{"num_hidden_layers": 14, "hidden_act": "swiglu", "moe_layers": [1, 2, 3, 4, 5, 6, 7, 8, 9, 10, 11, 12, 13], "router_score": "sigmoid", "normalize_top_k": true, "lr_router": 0.000689, "qk_norm": true, "init": "normal", "init_std_down": 0.0, "lr_head": 0.0358, "decay_shape": "linear", "batch_tokens": 131072, "max_steps": 7037}
Below are experts of layer 2 (counted from 0) of a mixture-of-experts language model. Rows are named router (the router's row for the expert), gate (a neuron's input weights, with its number), up (a neuron's input weights, with its number) and show model dimensions 0-223. Each number is 500 + 25 x the weight over its row's rms, rounded and kept within 0 to 999. Numbers have three digits each.
Before each expert's rows: a language model's description of what the expert responds to. This comes from a sample of Wikipedia text that the model never trained on.

# expert 23
What it handles: Apostrophes before possessive s or in contractions (Saudi's, nor'easter), prime marks, New before York, years like 2010.
router:533504519523513530499527481520498498486461469537473522500465518457497472513453479516478530482487478524528485527490473489534469511516523534506528515524477495489478511462517508516509509488505498462502523472516525491515520475467471487534468492540515531504530525513541472510517519532534477527513504516478464514527558518539526468507466475495466506476480482524526554503525464471480499485486467527521485489536449480522545549515516526479517480491486531492517523513481508535487513485526502481521538514478539529502533491526523462524551529481463491534523465491499531466479514485515481492518501519513540488534471527469470533486564496483510476537464536533484478477513484449463494515499
gate0:501487523502496536500540471484476522518504479505468502512483537514477516493461508505515480492505490482488519505480534533495513534471506482516504462527482492488417517497512541484496467475491512524508550489456471459476500487512540516499501495503476488490470482520506513483488497558470475513518536492512540525504491485502524496512499481467558471464443539529486449490500489540549529505485500475524469498510478505527452513509520476507490514471463521529482502489486517511477476526506519472495483477500507521467535491531484495445511503514450536495481504499482514490531474469500490501518477517457492460548465533432485483492494530547435497470492537550498506484495503501540448507495
up0:467472506519502520503452511503502485515481492502549498521526504535471477487513479501498437473507498489488530511512478484536489482506472500542567518504460452503470507486522512536449492519475503458528523519433527504475483478503515508538505551488525478481466506542515495524523498476501494472557495500507524510502444481492484504506523477475501490489494488466431517520494477436481551506523496476499436504483483546550548530525500498508473475475480523477505473529532457501495523543502508502525495516470491487501522475538504502474502472511492489515499487532472496479494534483502517494493514499492504497450514510539501485512487532480457535531462531511488509518439508492522486476518
gate1:431525505473553494469514489492476500499487543527477494467518476490521518520509474496491512494520479503494501515526511487514504534489463530437478477504495519506543515494491509477546494435480475508569545544491503481496474529492489504527509489460523521521496504491509469529473497560515476500479503501469492488515490517547546517509534492557483470498485535502518499470490466446513496501522547505511515505484536470463489534446497472492502443490512468567517517532529505511522509535511491481581502509509493453482488509499511511512495492478478523486519506488500502492490533528533475507493454506533530512512496504496532470471514549495486491496483484499537500497532528519532515499470
up1:517465528517515474436506529518498510501489512488477561473483495521495509480543495505508486489495514460527491478501530474498520479479483503483520475506502489497500490507492547530443490490466511488484516531461500469472501469517516485501483499494460533489482516540453502522500489506550506502518502526516465550458479495471502467525496497518525551503517481489490465515491488534493514525478468508491472491486531537486472523491469483501538543502525559489536514548455486525474504487554555497523519475467476527529496476453512537530498484487494473545448514499532458443481531526502510516507544482474533477468503479495470518474500482465519542500498511482467511496464523495479517537473
gate2:488497540510472467467496511499545488550497474483455493475494507487524484538450485493523464493479523477459477502502497468459491518550525549487463523482486547499509499429518520506463464542494501484530498504523459502502491501490510506469508500507494490546442479487515479498497498523501520480462501514522505518505556507517502445494509524510511464502532514485505529488531546518488466471506507495502477469492482512503502468492510513475528523533489464518516521447476510508532519551506519516548489461468495510495449508512527512523468533474464516547482484454492480484505517497486504491515530514538521498450501455534511507487487454471493480508505493526562474515472491483477511479453
up2:512537492503516500482482512493472457478510447527468497484499509496455523515544538478530445505499486513498470535560541512502517495507510474462508503488516506484495484504503450507518508503521511539544530482506499476531520528521445484468491519472560493488501516486527496531519498524443462497530488480509467501529480490480473526495504494502521506486505498494452498480537482465532487452461503499481503477485490508498492473454477537537514476514503524581502551492503465513501505481507526508537548482475533495493499504490488529479475528513563529461514547492549532464501502498542516523532515515479490507494537522501475513490524504520518471510485519477454514494468502484492442519516
gate3:514469488494530506526494454514503508477487499482421559480475486540518490532484519481459501537484476468557492543537442502481505483459495492513503460473468548526490433518493476495504538492492519491486478503531483511557525529495537500497498470471506482523516511483448497489515503501521508509463524485445497503517470508489499505520539501541499519491469488509510507487498509505522533477504529518542477486466508495533479499476491526492509506526466506470481452496530461478536502486523487467538520498480480496484476502434467513511468505489461495497501473532458493499521525482525488507520510461498548518509470480491540535477496511495507518510511442484477479528534492456513524528483
up3:499496484491465548504477455476504526508500491503527479480492502471528500531447550532482484533496527485482509520526504474495521507496438509493492479516529500489492507515479519486505521513551473483463533489487518519560506526508506494519510468508493470508540502495521511505546524499560490519523505496456528466555491525520497524528529509491481514492495558458523491499497488474511536533540498501490458512483513524556537543465482505504477500496550502501524512524507499512491500455504523484485499481427493475519484525542510461512451481520494541497510503531499517494459533542517517486478535450513482476502520476536489506494499424488549499495493490486528521501519442497499509515506
gate4:529506540546555486514569476472545491525525525497500479536464512521474515511552491476491477475495520503491494465494488467452477510551513503509486494548508483488534502513509501482502521490483527511517524500467481498496517498474484483521541503485466516524516559512523484545549516488474497538505507480498490472513529472501485488546503498508482499471540533517526486492504477508475541494529506479496504539500443534474455528530492547522510520512497533528466474476467485509544502516511485482503487505530504491503517486503492492487517505516482495528482481542524467493493523420515494500478480542491511525474512482546526512569520515491512487463532531532508514520495491470527545524448
up4:457489471509486509537520517509476506511493541488525518483476471475518495521493497484520493531501467532474515502496493485524483504518498511561487496472471435475477514520481452479494494474460495522475473437501509538507486513472458503508505516467501479563525520485520482526489494501539517507527453463527469467461459501453475490498505519466437517506479491459531492516490486472536464490499519533507515507518485453525528455549506474501475454536570494505502502484484489507518527489497522513505487460508482502492487534488498502486494470515484469558486496494481450564522479531468506502484520512474523489491495506480509474519549475502548462510511507533474505508468488524502477488490
gate5:521540515509537493501509498489540504470474538466493507503499504464507528499532483493523535494471504492515516502476552469509509461509539491522489552472490467481481478421496440508511535543485511510520488497492518492455445478505500487476480499486441496523499504494458517448481505492504449501472497494480488533554492491503487506478485522490484481548489472492529531468518488501505532503490497499476501463487506482508501499518474499473503507519478524490524505493472502490442493556452473507486479482493461481465498501532506524498484546457532532490498558549500497490540486497500474442520506536493478468510473531435501546506492503491534500520533519505474511518476482489493513537464
up5:500484504497473504494504485501531530499513525531480507544517502457502499521478499494466522486491559461457479446515496491526492474513494488516500492511449504525478524515492562512586523481492516510485498487509478480453482473489471501492557516507525507497489485517501426527506508471466494508455550478484467483479519508449505510538468522516545527511527483477516469513501504520497494518475523514504474525535514468489475531485478516490490477502516535502522498466459492488477503478471541542487555513506522525538526490492514510498488513481516530541537493499450495470503502517496532495487532498474478462471480518554571489471485487496527498495546510506515520519499477450481507508535
gate6:498503491507494510513451521525531516470479471450501514477561468499510510491494525497495500507470514515504457475481471459518493470523515451476510452519496492485525514505475469512500462476531510513478467507497493462516521473451513493486485478504549502529534492507529525468531515488532474466503434499513489535524537494543494514471536503496491468482501503470519486533504559537518550500537512471484512474500455548473484506474522498493501507477530516496501456479457501505505511529494502479524486511563493551523507491542475512508505550485478524532530507496470569479530491507499478517481461510515539459533509531512502469481491499503473482484486466529486474511467517495473480535522
up6:493514463460505484490527449445544515533521510496514505477488487498503566464487477519482538475537492441472495507491540474513512494499490514515515522521523512465563511525500497505521568520476502452468503496525490509459503490463504515522490477511488482484494470499457514481529492468489481536477512523497519478545470498466469509501501529529458477500520502504508515526483524522480487487512520507481519470494479496545500482508484441559509508482493507493454481507520473503473507505507512497542488535490515475509511482508503546517546514508446463502521463498534527530506504499477525520547494499472550488495534482487470528530475503516460466450502472524485507479524491528437491526503
gate7:503516548460456490479458526523519521490515486522516488475473510507518520520476493520501517514493543486486473504492462506490488487542482460556457487520555490536472536560478568512503511508523487490486501521491507489480499487525494463465532475538488500496542480506501422507497504458493536497460465494482501474495509525479547481507475532444487494492504517494487483470520463513496524502484529527497501488536469517471497483527435483505513482498501503489513483494505476515461514521521487502534510556448527503508494467520485490481491542499508463535471453523483489485490521506519521525514500520507534517551508487516512493488546548522501522456508512500522536492553524525499464485479
up7:473513522512536478500451498510487461545490529521537505517478461510520514523550486529471529532480500526533488462501490539500552506510496492490487549521482480471440482461518457496512495463509523505471519462511504510497510480538487489473489505496532481495478497516503491527512493542475510519528420516496530516477514501516523507501497535566446475544514495466499522513484565470528472502519503514520486497498477502476518513454539465505495514480508480497526506520462502532497537458486470494478530484527492514457504518529540475474482519484510518494530502473519516487516507488477498482440537478522478472497513502485514463536499476497528468483494471527495509516457554504500492486548
gate8:489480502510478464486492512509496502514501542502515494544530490469517503544509480526510512508483503452488499490500505482539509486505525496507499495498486474482498502542507480526508516509539509545525486496530563518497517481523492533545465490469518490517522481474489481524474511440479487481480576517490477486522493558482503519517470511529428488386500515500499482504546480504496519491519496512488530514510478504489495490497505545534535498494504474516541477482476508491523511501478486494532489483511485475533511505509495502529529489499495495514538515433462510560534496501488525501498459531552484460496486458523544539458530553493480483524499528510502494539506469490490517526499
up8:516514552490513541496473484441505538503533495489528485484491505541531553529464540486496530509432487490486533503477517486502498502502484455479474483480501524478526568494521520482515477559512487510526507470504504498510485492471465474504563491512522464532494509503507470487484508499480478486498531475507489531496484544512538520510488502471499533521468523534509523479482515519491506501512522496474545511455489500498443500467495528465498503512516496499493519467513466520483512522498495521523469477481494483543540487451521493504508503492504516485530462515472515525537563492502523447471563520452507498459484555502497471465498494491487504487473522552494479507497484481520480550520
gate9:484553531508499498499538483497494510506507511507508515527488475511504465484488512505571513494495506511454477496469440512528494470520493483503516555553497484514498506493537563494511508495473495497501482516540486522504484476526515482536493477461468460504469509461527481434548504491482516488454519528537464534498482515503490518493477461488523523500450511541476501452494552480505511466460528479484498472472512415489541506532516460496481482477493502452493488476490479459490480535503517486487497482508487497466515499519530495531506468477513502497530478504526524531525513466489521473526450468526493514551462516501463498513510524505476481500497508484471471522505473514528517508475
up9:548485505566522522504495508566503452527500532518506527513464463498502468527456498523514533451509511496514480482498504553485493485490472495481506449508512469526478513483456484495518490506528500497484464527484525533527505484497454485478514496527517463539503477526524455501517503503522508512485498451522519452473510495527505513506484458491517523499435509484495514522493484533527478473488517524494501522471527498524528502525490508526509507497518527514490466482501484425519530481494508533502488480527509507491496515474513428511518503465499495489446541485448491492495455488486490498473494472490495514503486483520471539490531547500423517488465511496503480539468481486494467551515

# expert 24
What it handles: Possessive apostrophes before s in titles like Women's, Men's; also closing parentheses, quote marks, signs and numbers in sports tables.
router:530489507530507521504529483522505491481476467543469532495457517465500488520457480534474530471484483535544497530483464497530473516524535531513531507527494506509485512457517517511501507488496504456514518471527529489514518467480471493551449493522501537514503527505524468488521510539520480534509507519466476514520553507523520464503455484502472492480482482532530559501534470471478509488490480530511484482536443484495536540531518529478531483482473530500526532517489519529500506481527513489511536516486525532497527491525525466539550535498463492545507467496499523475483527472499483480516497518518533497523481523458478539482554498473513473528469531533487482478492490455465495513495
gate0:530528497481516511499469504489500529519468514491516457467536538489497510491521489511477487497509513529492519502467525496486495491514515495471480499485540502511512520444555513509514470485520527497540481469516477518490531489537507471512493488471485498461473511472498490460500501517509449483516525527528497502528505483572532537476532489536521538517502527494488478538480492502469500507513507507493472456525494495530483514482508513497512515533513444517482457509516495513481535531483490523479500498536521520433457480466475488531524525494463472465506538509552493496511541469491541478521478550517499509560514552491503462492530470435499477494526472521502495511559521452496473467521
up0:481534486507513473502495495529491477501439502495486520528508507518513509504508522507503508510528484466511535521471508474473495471511511561516533493471495511510450453452471503513486531509515495509493514488489485498510526514479488480513525553501564509495489451505545533435515479494458477501474531459525525515497521503509497486502491544541472528507504513557491454485507466543482501497512508483511483470497503522508461508505505466472498499516532498468490508520503526520519477468575499509493493451488516478507474508470493499487476481507511501441516530507500520538500470506505526536508503545464522506507540496517479475509476496468522463559529447470511519498534498434484492527446
gate1:507511465519474513512458527511533515504494451531493465500503481493506512500526512520524488512492502551537443500485462477480486542472478519512539511481471496513529486520504487514481508481480468500512514503480456539502494535476504501502547468490532495484503479498494521510497531481486551510502505496495558506527511502512508466460470489510456539503461505505526451527497486544479528479476503530484549513459473496502493469475501481524516541524492470505540532516531503536474468506496489492479506490472520506505550463542508500495475451525507530483475471517474497502506505535505495472468562519476503457524503545538537538504504537537535472531523480523467473529532479459537474539491
up1:448506512480431507512530540489497506470521495515496486519473508537506527497506508503472522470471474504460534502510487522518490453463462524488492502511502489509463534509500511472485516513467520467549494514510474492531536502530517510464482467534530514494521487439526515542528496521497499458466498503501490499503453500522501494488511538498474507516473434500487454454517500472503498512502533501526482532490490548500496451540471524522493482482501525445520508472496528472541550478465475505546494499498474500499521513498476448529508534512501508454516477530496474510521516534517473511505506534514505551467500508453493533522528499489494548536543513530454493506535504528480478510516
gate2:498479497515505515537559551541503554497492502485473479496514465516527447513505495496503505498483531486490477489443486527483509485502459468521526508452462486501473486469523530508557523501529500488460511522497514504487500465481500509519458481495526526503512493490488492551523522465493486499483466480510524538504463486517479490492486506543510483450496528526492497533456513496505506510486493471465530539465481452534473444518487545509475514506483507534539527479492515537478489496484514493459545493541491497480500471499533537481510498472478532505569497523480487464468563504514529508541471505463469500498478523538491505461521493493467500482550493486507514485543499505499467515478
up2:554523501507499499489559522515490520466531495478537485504514477472497524522498503484497505502507495492491510508470461502464456507506523449504504483533419529527482482466451476514521512559502495486519516516536482528509524481479523530458527499455487464515556530509521512524504507496478493478503520456497492482489471531550463489537503505491471480484475559507488519514507510518525463538484520472491424515517495503456479491523505504498505448506446480504490524513541489523517520502482507532549536529471519498493454474506507485543499486464506486487499459533474488531478517521508575519484496498467503488522512488510474497476520477512492485496518503500536503494476466517502486464501
gate3:486462473516475448520467494513519450472485481497492510525498479494503485509501521520536502477524539476456470502453490510535514504514521529498480443488508512509525485483496524501565476491487547454490474493531498504515500515466473488510477521474520494508496496463502521476479507498496493492464534530549494474446463502473463522523478506484456476490524473510502436485501530465480481479493477512485497493521427516519500508491517514446461458560528495508505527488453518487506509519491501493527494503509489539485514493495486494496542505500509486565505490471492491483484493528481482473479488535544509506486526520488513493498494473541519449498506484495516429501455473544522562500515
up3:473514490456508479491554469513488502517504513495475476470503517501467470523517505497516471468486480526477555479484507475494486518467496515546462457514490508504501502509542509502504513470512489520554497513489487429474521499519482520496473458500466489512499482503497503527465496474452519525441467482493488530482488470564527501509487507476498490474502555456527478521509501536522534485542474478507474479472496550532527499486533475450515512530540476514528499491537508499524538513476527492489505484506485465506520534488515491490555523529494515484474486481516487549521494526529514485541451513541525495495487509442503489512541484482480476525520522481500500515470512538526467440487
gate4:503486511517489515532535462500506454526515524503490476468444494507445590531490517509530489511478513501507479507521487521524492537467503512505485455496493498520518512459564502494495500467529503526463486505502495488472539481507509513553509477496468503531471519503502489513474522493474504459528480452533569562539497460466472510521483484512531498504485524492506509510509518473516514493534508473502474508533519436484456490521502529491491488498467489481503507505520486496458462464539512487487521535470520498504492502503484459495497482469509464497461464492483478507513515510558464499491487438468468511496474508519507486486512494544497441493497524484464514467457497480493533506508
up4:487521479547455482519526500519463497567497537473503484509531573483456536508498443496499511482490494537526494504491520512539494457478484499517507489501504483499492522540501508458467483517544504463544461499513524522520496510522498508544508512494538525460497516481522545545475488452525503512546500478491467476494465491507465490482523530470512549483526502478543503494504516482486483499510516480507488497496461523505488427526499513567534531503515479505498461549500512508490492513508481532499520518491518507463514509479484500502513537485490496493506458487539474454510516467492533523490504497469486489513464510467528486443524514519499523514506530514470487552503476471495463466523
gate5:468527480536474468514544508519521501470506551502492504502511496493493493492502482494510532481523504495512469475452520520507530503509509511522500470472534565515465462498551472526479449504498487532539551582480505478564513490526538504532501541514459484533517496525515518509532520472505495487507473530526478495494501500486490484504498548494495471474490483521543503560484496496508522476535494477511505474453506500511506524517544522513535480497479476500471511535579548511489499497530510533488512484491500483479540533500484460512504540472518496502469482509506557509526546462492507499503530493500463488504482516500473515459522523505489524517514484492461478549520538507515501507523
up5:503505515488568507531489457492487514495499477491505503525503473482517511452509503513514531506502461521485482453568441489523462524501496530471515497517470482481499515492550536477463512484506536525541528485470480512484491467509481509508553537514537559494484523527491496494518491453519508504493482490500488504531466521484478492510496538497464479446558485458517522526530504501518516494514493497510512498481483461470523556485536470471501489499535464477457494501494544488479493469472476520472492508466507516526486505513506527456523508538537529500459468498466513490492527530479489524535512477450535504507511504496470512487492522471471552479476481546498526533518467491506528473493
gate6:503490521414520554512503502479488489509507486530478464547477504502522484522518484522488498474504553517543514515489520494512479496522489514525513487490508523469500467500526503495484476517493506512478481444529462517495509527550489456479509475524513511481458505504509485480534513510477517489512510503467570491473535498522490489512467493483474549507501477487500510495493494527501505485430483517501510485528465499497495502526554458526485516510504502483534462462516479483481498515522537477496486477502506478502467474507501533543470469482431511518523533481520472514497519508480529498500531491542539510513476485447502499482468511506438501533465517471516510480436462577510510521515
up6:499542485487474496496475501446526505527502518494512489524522506487466477484525485508497462520504516460534515524515453499499490474482490500533495472514516516500533459506469540522507491533486474472473497534513524487473462492458500508508503519491455463478475425491496520482495492492481488451442507494480495523516514509529507479475467518508480555527493526504537475548493530516494512521497480491550472488537488526473488526504513473469528524510472513437484490492534465464509479484526476508494522525523499493474485501513488515531506469489496531561527491476471477486441496493447444517510534523525535504549482524483503533433484482487504461507479500449482498520469500489479509502477
gate7:503487459490531532545478532477457503474453467483510510533524485460478487502474524515467464500483536500475493494515574531471518490496461530533480510481506482524504512478472510493513497450532494492476538529492474473481556508507488486494509479518482506481501510523467475505477499474475485535515531523493511546455482468525522463469496485505464485499481487485490521461500465528481512483430562518484490507514516491476543520526579504527480523530489464507479495467561506507482521475519459509513514512479515499504511496490519525516487525520507514516482485514517488465500489500508470483508497533475500499536510485490424495485452474514535492461507500511545516509517538503472535500509
up7:487543503511488507496501497510489485485520485491530498508480491482568500500516503466476505482504507534469475491447539496492503521521489526482506509510468514516489504521547471447530483520523492472533490489494503548513528482493482515478483507474553504493523478504467511484473511465491512523558507485500436483493473459492517514555474531494513562487513479468519480486478497522508512548478497526493493471489473497492461487485508491505483506539511507477528498459508454477439486503462495497492510445491493506484514507487497498494494481502559527501470507464518505573499463453469516521514480527485510501502425555473510517552536445513471496533503499499518470499511488496539544501522
gate8:552483535494450495509515526521488478469543522500477518492493519492446497480469518519486489530470458502505497501465458496556542549492542511532517465502483490533507492475488494527464509508476509489479498479485567499520549504487501514498475506532535486506508471454500499496497510519515534515475474505477438534489504509495490485541544472490530502456472475533466492511517509519517514514520492520517474491530485502496509435534514527477477460508536512503507537510535542507496461494529527499417483515496526492520538506522490497491528520495517484473471493525436511483492500531488523542482508507527507494511489534550530539510495486462505487489492489504523537505492536513499546474523
up8:466515506509468517503484493505493478484516484480477513520494486482498515514518502455499479517518486479495486482504481493452488553546480506497520476480499531546509495523449495516459457517475536508515485495475507518528499525496519489504508513523450502536498508512510526500492516464501474482578465475494448562476478490509475509554497445486513476439484502527515502472472542498519500487482510522498513489457481517477491476464516501477485499498555505562493534497471493463472523473543525466497488562528520535531493465473486461525503496493503462496442519529462472442472495504510530499455502479492490487511497482510492453499539496520515471514535475519513495488490475467515506506472
gate9:508456472463484506511492473549530517525495500522455481479538461508525495479493475485514519498504538513505504488488494483528513530515516529511495516533537513474515499519498520524522499466489480505486549548503471505498523522480511522510488507485515496464540508522436514477514514517474497490418477522485505504508465542530464487488518506490503528493466502465463495432508506546481490496454517492510513470535511478523470520502537491483518495478521467479491453521433490550498489524409502515505548501477469492437530470514491487520498494494489506487505488500437470478501512449517489514505530498482530489490541502489503507505533497510486440486494540502496491505515492513497546498492
up9:505451483505479496543472518470516491502511508532532498504522559505542482485499495482463511525450482491499509459525450510495485475487512492505523494467513522502489479485469454498504471489543529489487497520514498514508498446497474467509502487504496520471469491491491534453473505470463519521533493464541500506477499499457520487488492451467480472519481476509472502489471484478511465519570533484536548498517506509506476532513552506503525535478482546508500466518468517486554512534484487493505491492487452505516473492527519466531495503531487439487521502485518530478465512501472510463491499485534499503503491503472493539440468512518517491517497477468492480492525510489595456508521

# expert 56
What it handles: First syllables of proper names, often Indian, Spanish or American places and people, such as U, Al, Ga, Man, Nas, Den.
router:506525524533521508479537487500517497456491521498501488550485517481511475491488458479465527502495476523483517510534486494522485531513507497502518543539490525511535493494519541502495519477540497483507494456512545500507526495469442467525461478535508503501531521501534498525504546525487496527487519544501536519518496512494481481527502499514511499502539492504551527484512510505485490518495496534502455510508482473506550501545517551472527502490484493462472512521485461539483559498539448500509532508518567571499519512523508506540500496459486491517533512481487488474505504484523509495486528518539503491494484509452475555471544491516533480481491566504490480470538453485500470508453
gate0:548548499551503495473513486451489500520497464514508505478557507508505504505469503482520506500450478494510513522474513484510526497525480463531531480506492513505517549491477506528490488496544514454503507528467480539545467493515491496529504469455486474491545504531441524466487500484480529491484523530526450492497502489488469484514501526483474520496473490517540463452485509466494450481531505494469521538507515458534494537490496512496495453488491478513505515524484519443496489478490546495503474529439469501507470517496531478519537496504488495526479485495509551474506542486537550489526484529533462527508466499554521490474458507468518518475483473491507527480508522487509542479505
up0:449535523515459478453486517499564542520479508469575519516503507478516519489487492506505513490496468457495527485443510503515465535499474505473521494512492507504486496466493508536519490496507508473535505512498493522522479521509511500479487499501489522508477490479488483442491497481493478487457514520490525478513541523510538499501510551531531492483514521479498504528505451484495496487524523522481501501515476473477482497511477495472544528548523502493551496494536527519506486479460512487502467528503439510503540449473523452494520542543507513524462515459535563549513512502451464486504502498531495496500520506536480438501460532531508476495560477510496488500488508506501506546486
gate1:531501506486517497513509500486494517486503488507482488507497513521504439490511483511494502491539520503457474488530498472477476484480524479480480486492474468491496485531497499472515471457470473472473499505493478476509537501525507525518492487510549491464512538549542495475476502458463510440530489515536515524501461507519478507512403497497484510485526514486511495518541470458513502487498442500529489535539486520545524498481477514527509446494458552483470522558496491485501518530533489484463488527526493477503513492506426493503489506472502517437479518554471480500487480505478532497541451530525447500503514541502491497474523474512495494481487480475464531487511469489496483520491
up1:498505505465483521555482501498464512501516462518525525492540480501511499537521529480474513500480525496511541473505513494527499498467526520519471492515509537538477519500523498504494540443507449512535518525519449485521493496469524510469510463478482484518417478505522512539555507510534452512493521520493507526525533479492516462487527474488487457535476488463491486496522502533525581569517521495495477515534506479482526499509482467502498535525488478491496516528491520480493447519474510526494492449495484496508505525504484523514491488500518539487538490463482509475536486536532526511480488479535545510420496521494491465502497500502517510470478521551506526517517497520493491503519
gate2:523514496546446494479520485507546506465458507467512521509468521439507493488514500503499489479482422502510495491536479517498503526492466509544505478544504489487472490494519558487476500502488506554544461503512494508545515472482477509481494501529529526489469498481488512494450497521507507517514485572487520521472489502556489516497455490487518529482543505477453519516506507520528496518533529484512469461488504515462492500492493540514504529471546520477483498519531480498496501501495506482533480530495502479490492511489501489517520488493494469471530482473552477510490526472543468545492500539483555487534495522537491501567506481496516453532477517513520480489564480498470479499528
up2:491492466462471455491479503494486489502470469494472500509532486487471537497499443486489512497501530493531477489491490492526486517478518486488510524531482531493496507486487542506518516553520493478446504514525433492491479542484503489456496487485490511494524469465484499508522490464544482473516482460507510469470515507450545499526454513519445460531518483545485504503460502477497542498475485505502498503488484469510474461517495466539532504448537498496505522483473478473528513499507475471525495478478498497515539519533497535487505538454515546478515497500526437519489500489491514533459491491477530447493492487450520539456497457523485487501556523494491505483453472518498490500451
gate3:488476533515513497539480503526479488517469485431528527521524487498462535500499500487505538506530483509540506494514482489485483551495471452483529542510466511503480524483512564521527522480507472497518473478498505504497521511501454524515492510546520508498465512454510481472484520451474506489511497467510451503485526484502523529566494471535459457480541516546496523499471517527492477535510490544529490467544492501511502503461528501535485491474528479494515512459507519522492505512504505485492499485469486485516518508467510490513521468501494512472523504445515516482521489441547476476535489533442487485501493491447497480480525506539490489491482523501486513580462478531504493522479
up3:488488518462532491516482507554514513497485529481533509535530499467492496513499517520491510502486520518526509494510498522497496518514472474467474512482469494511476516489487516513535537471511461438475488496468486508486495509500471527524482500499466543501468423476496464444521492512489536512502474508526468524509477495493501519471527483521510489524489530553450513514486484490493518471498551503508493474511492463563510515502491495475512524508504484542502512441503506508526511482541480541557457483504519511509560501444528515517512479514485487508525529520525541514472480516472477527486509507458510520544545495490516512558498440514470453481484474500551508527513503509473500505447
gate4:518505493472472534452438483495523513488470502489538445523494510517489501496495514540485504473526508513545537534510513506520509508489475514525467488543504507498485522520476439526466490507497498488513478490499489474523509492514519467518484521532460557510462489505545525524518503526486491532457491487502519512489473532605530512520497497495487444518529503513499525505526459544525503467500475562506461505499489535501490462525481440455496510512502509530473503497556442510499512544498470461454480489484511494475510509483499499516485498500498489449513525514547521517517476508512458486496477507532517509471486515468513501469513518539514484495530496485526502511516515537494511518520
up4:516538482532548459491491507506486521486520504524491499503524474487499521507505485476535478535518491509535466497501534519497497521480515498513514483517489564482477512521501544488554509500457498505513519529519488516493487528444486488502543478456536486422516498489474513518469483489494476483535514513501479505489501464475491458496459517534507471494470529493534490560471507531518520502462537489479459514463520501479501470491538502523498454464552533553537534542477499497475517462476509476511510550500514498506510499532531455497490519459529501533504486490497511505499438479523484504469462523509473474451514534523496482489467495458519509512547482485525503518480503480521490473530
gate5:459519473507475481553535512487492435469500476491513462509503541515490455480492460494489489502474486486511525541486487503476522480462510540508533514487490496502496509497517470467508553490511489525519469490514520497533503492499492483484508468500491501496512509481556513521534509499520498544506509522488487491499529512490531465528524512509491531498532520560504472481491535483470491486539568524506519465504540503511481521504504528545564558505455529446534491527519483518498534493487497456550506500498493535473471523482474531530517452505512463465500501478513499502562520530499511502499501477536499536529503541487504522508493511466482544476511513542470487558495491519485526476484
up5:475501503521483521507503462526535492560545512499505510500491512535484534494509544505493536491537479494473484527516519467506503524523495529543440485490522514475515534515514488468452506492486461459532502472487480486512487528520502500484510505487509538514491515523534516472473501501478493543539486505482497447485527492479454513547521485537553539515504511507498545517508485508481549495511504485474496505503480531520518487490529505527493480512481536511504511481481477549506517533515464537444446460481524499524517494528490476528478509500438465488503495516503497507495530480485433534480501472530510463511494495474552532476496557525511504510479549515488523473486486498528569499504
gate6:541504514540472475501519489510450508488488498474498524542540515455497480509464504491509506476489519520490491480452488459509513532481455528510515501507479479477464466527473525532502498510501460481473447509488493504484489495515492492485492506554481481475541506505480515541522498500501484483444488529542451474492542511507480510469476460524499528506496488515480513473502505498470500523509507480528470502495468498493516513524473499503503508518533534490466477553571502513487525520462454463548539478505515489503514471479503478512484509488473451493438514504506524488491491518501501514563420530563490477521538500484490523494534491549506501518500509523486458544545511510505521491497
up6:507475525558471527510509462483474499456483463530491500467524554481467489508499510508520458501472519529538478486484464488514511485466499524495468494504478511463459524499486494508460484486498517517514456491501498483480478509527514540451474524504502530494470525492469525501457490489506500478511483482491463516481518506530531526512556478483503475482460486485448485458518491504469486526466516469504534460446530529496478547466445497472481476500465519499501507550535486518476445504504470474493494479519533475528529511460491448534478527510516503484476503528517517544492530462491494521524474493485526520497520511475536490513509538481532551505525494492537504467485519502507530481538
gate7:517433495495468511516495515605490535510499492521497512569504492505482511526496513480486531519482507517486481512520480473572493499501533490487502481515529493463469491521534527504540524519522531489576463476508546515494507551479507509479475491475501501480460512473482492476501506492480505511487522510481516505490562506461496504525532495482473492495493543522459506490536533489502467508531511519483489508495513485443556503512528500530462493533490538466518514465524486504522488532512466510486494493498541516497488510515498520559517474472496542515502444488471470509466538532546523473492510509497523509518538497479529487509504484527495487540484530492514497494521481525499480471523
up7:520452518494489502572505483475484515511516494508478483481488453490491487471470506490507493505481477522460511500509514486534513487525498507470480453455474488483487523459512470471527495434490516508527520509507459463496475509499498548486507507528529543486500540521476472486520495504527507484514463470519475499502464543530467473523529521490492486489465511512518512482498494483490498498519538497486519481503560548512530502466477452523503514495460539471516504463527533460515460487498539502516473517529508508505492502502510509556486527497523563492495495479512501501570526512488530493565492491519512539487495525493470503475519563462504542490524476497452501517492443482526527506486
gate8:483512464462477548429502447446518537500497474520476523510508514514520499492503496464523531474482463486529517531498527497520499496515517457526493547468499474485503489519532493486467486511449483490484526473522523499493498509460491469496506505451511470548490531521515532493466499516483496480509566524441439500519483479483521497500482490472516478470485483457484519517506493501528453497523517481504529470462560510516477486557507525520497548528472505483523517480495483487500471489519518503532487521470487519534536482483473481518503447517519515511472541521481519458490504525535520458522506482470462528501497498531478476515474500488523505532530468499487496516466505527509470533481
up8:521482492535500477495544473491521529503467457527505510498441479521491496511483473483500458524519480480493510465509465525499462519510440516461472527503468487490534541475440476568482534488470473527487477491537494484512508507465534494491504502471532507512507540522488519489568511489521511541537549525500513507489522491526496447470475544433549484532508535535509473516500470511469499518495471480510446465515502515493493488508512500474487495489492485472503556504499508491547474496504460496494529508500499503531506474465512518500492476472488511494508526489550494488481494475490525514473512491473549491469501506513462458523472492516501507496527503518512484514553504534478537472522
gate9:554528512491469490460532497489461486508507471469484544501481480495555481485522496522465520508516504487532487526504518523464484473503483495513506503502459478508508532461537475540491517503503492476468494491516547487512489469480463495474480487510555488481516485510510526498505508537479506504497534434504479507550522475497567483504483510526511500564499473512533467487500495503504509484535479522498477494481475534534482476442484530525489548492498516509502491538501476506513490474457574502556527528507495507546501506481510500512527497493490505540478480485521535454532481511512463509518488489510509486518473567480455523527486480433515496476530529555502484501506500492497479502487
up9:517513488468535480505474522495506518469543512538508492482519491475540452515542476464528534483512528470499534465489518484498497473515542483488480453500497463525514463502528480479498535506519510517480467505536538526503509488482554484485465490480497501478528492485481503503494502469579506497466469503489481498506521545515499488482531501464473511512565505456536549493514500474518469506528494510521468515499538505519517502498492486511522480479501507500489572492481487509520463495537494489446499517501519484502477527516507499523517482490469499513549532500436510479480512544466494514488446440486495511491525551489485533494503469507498490505511473459460506525425512501504469489512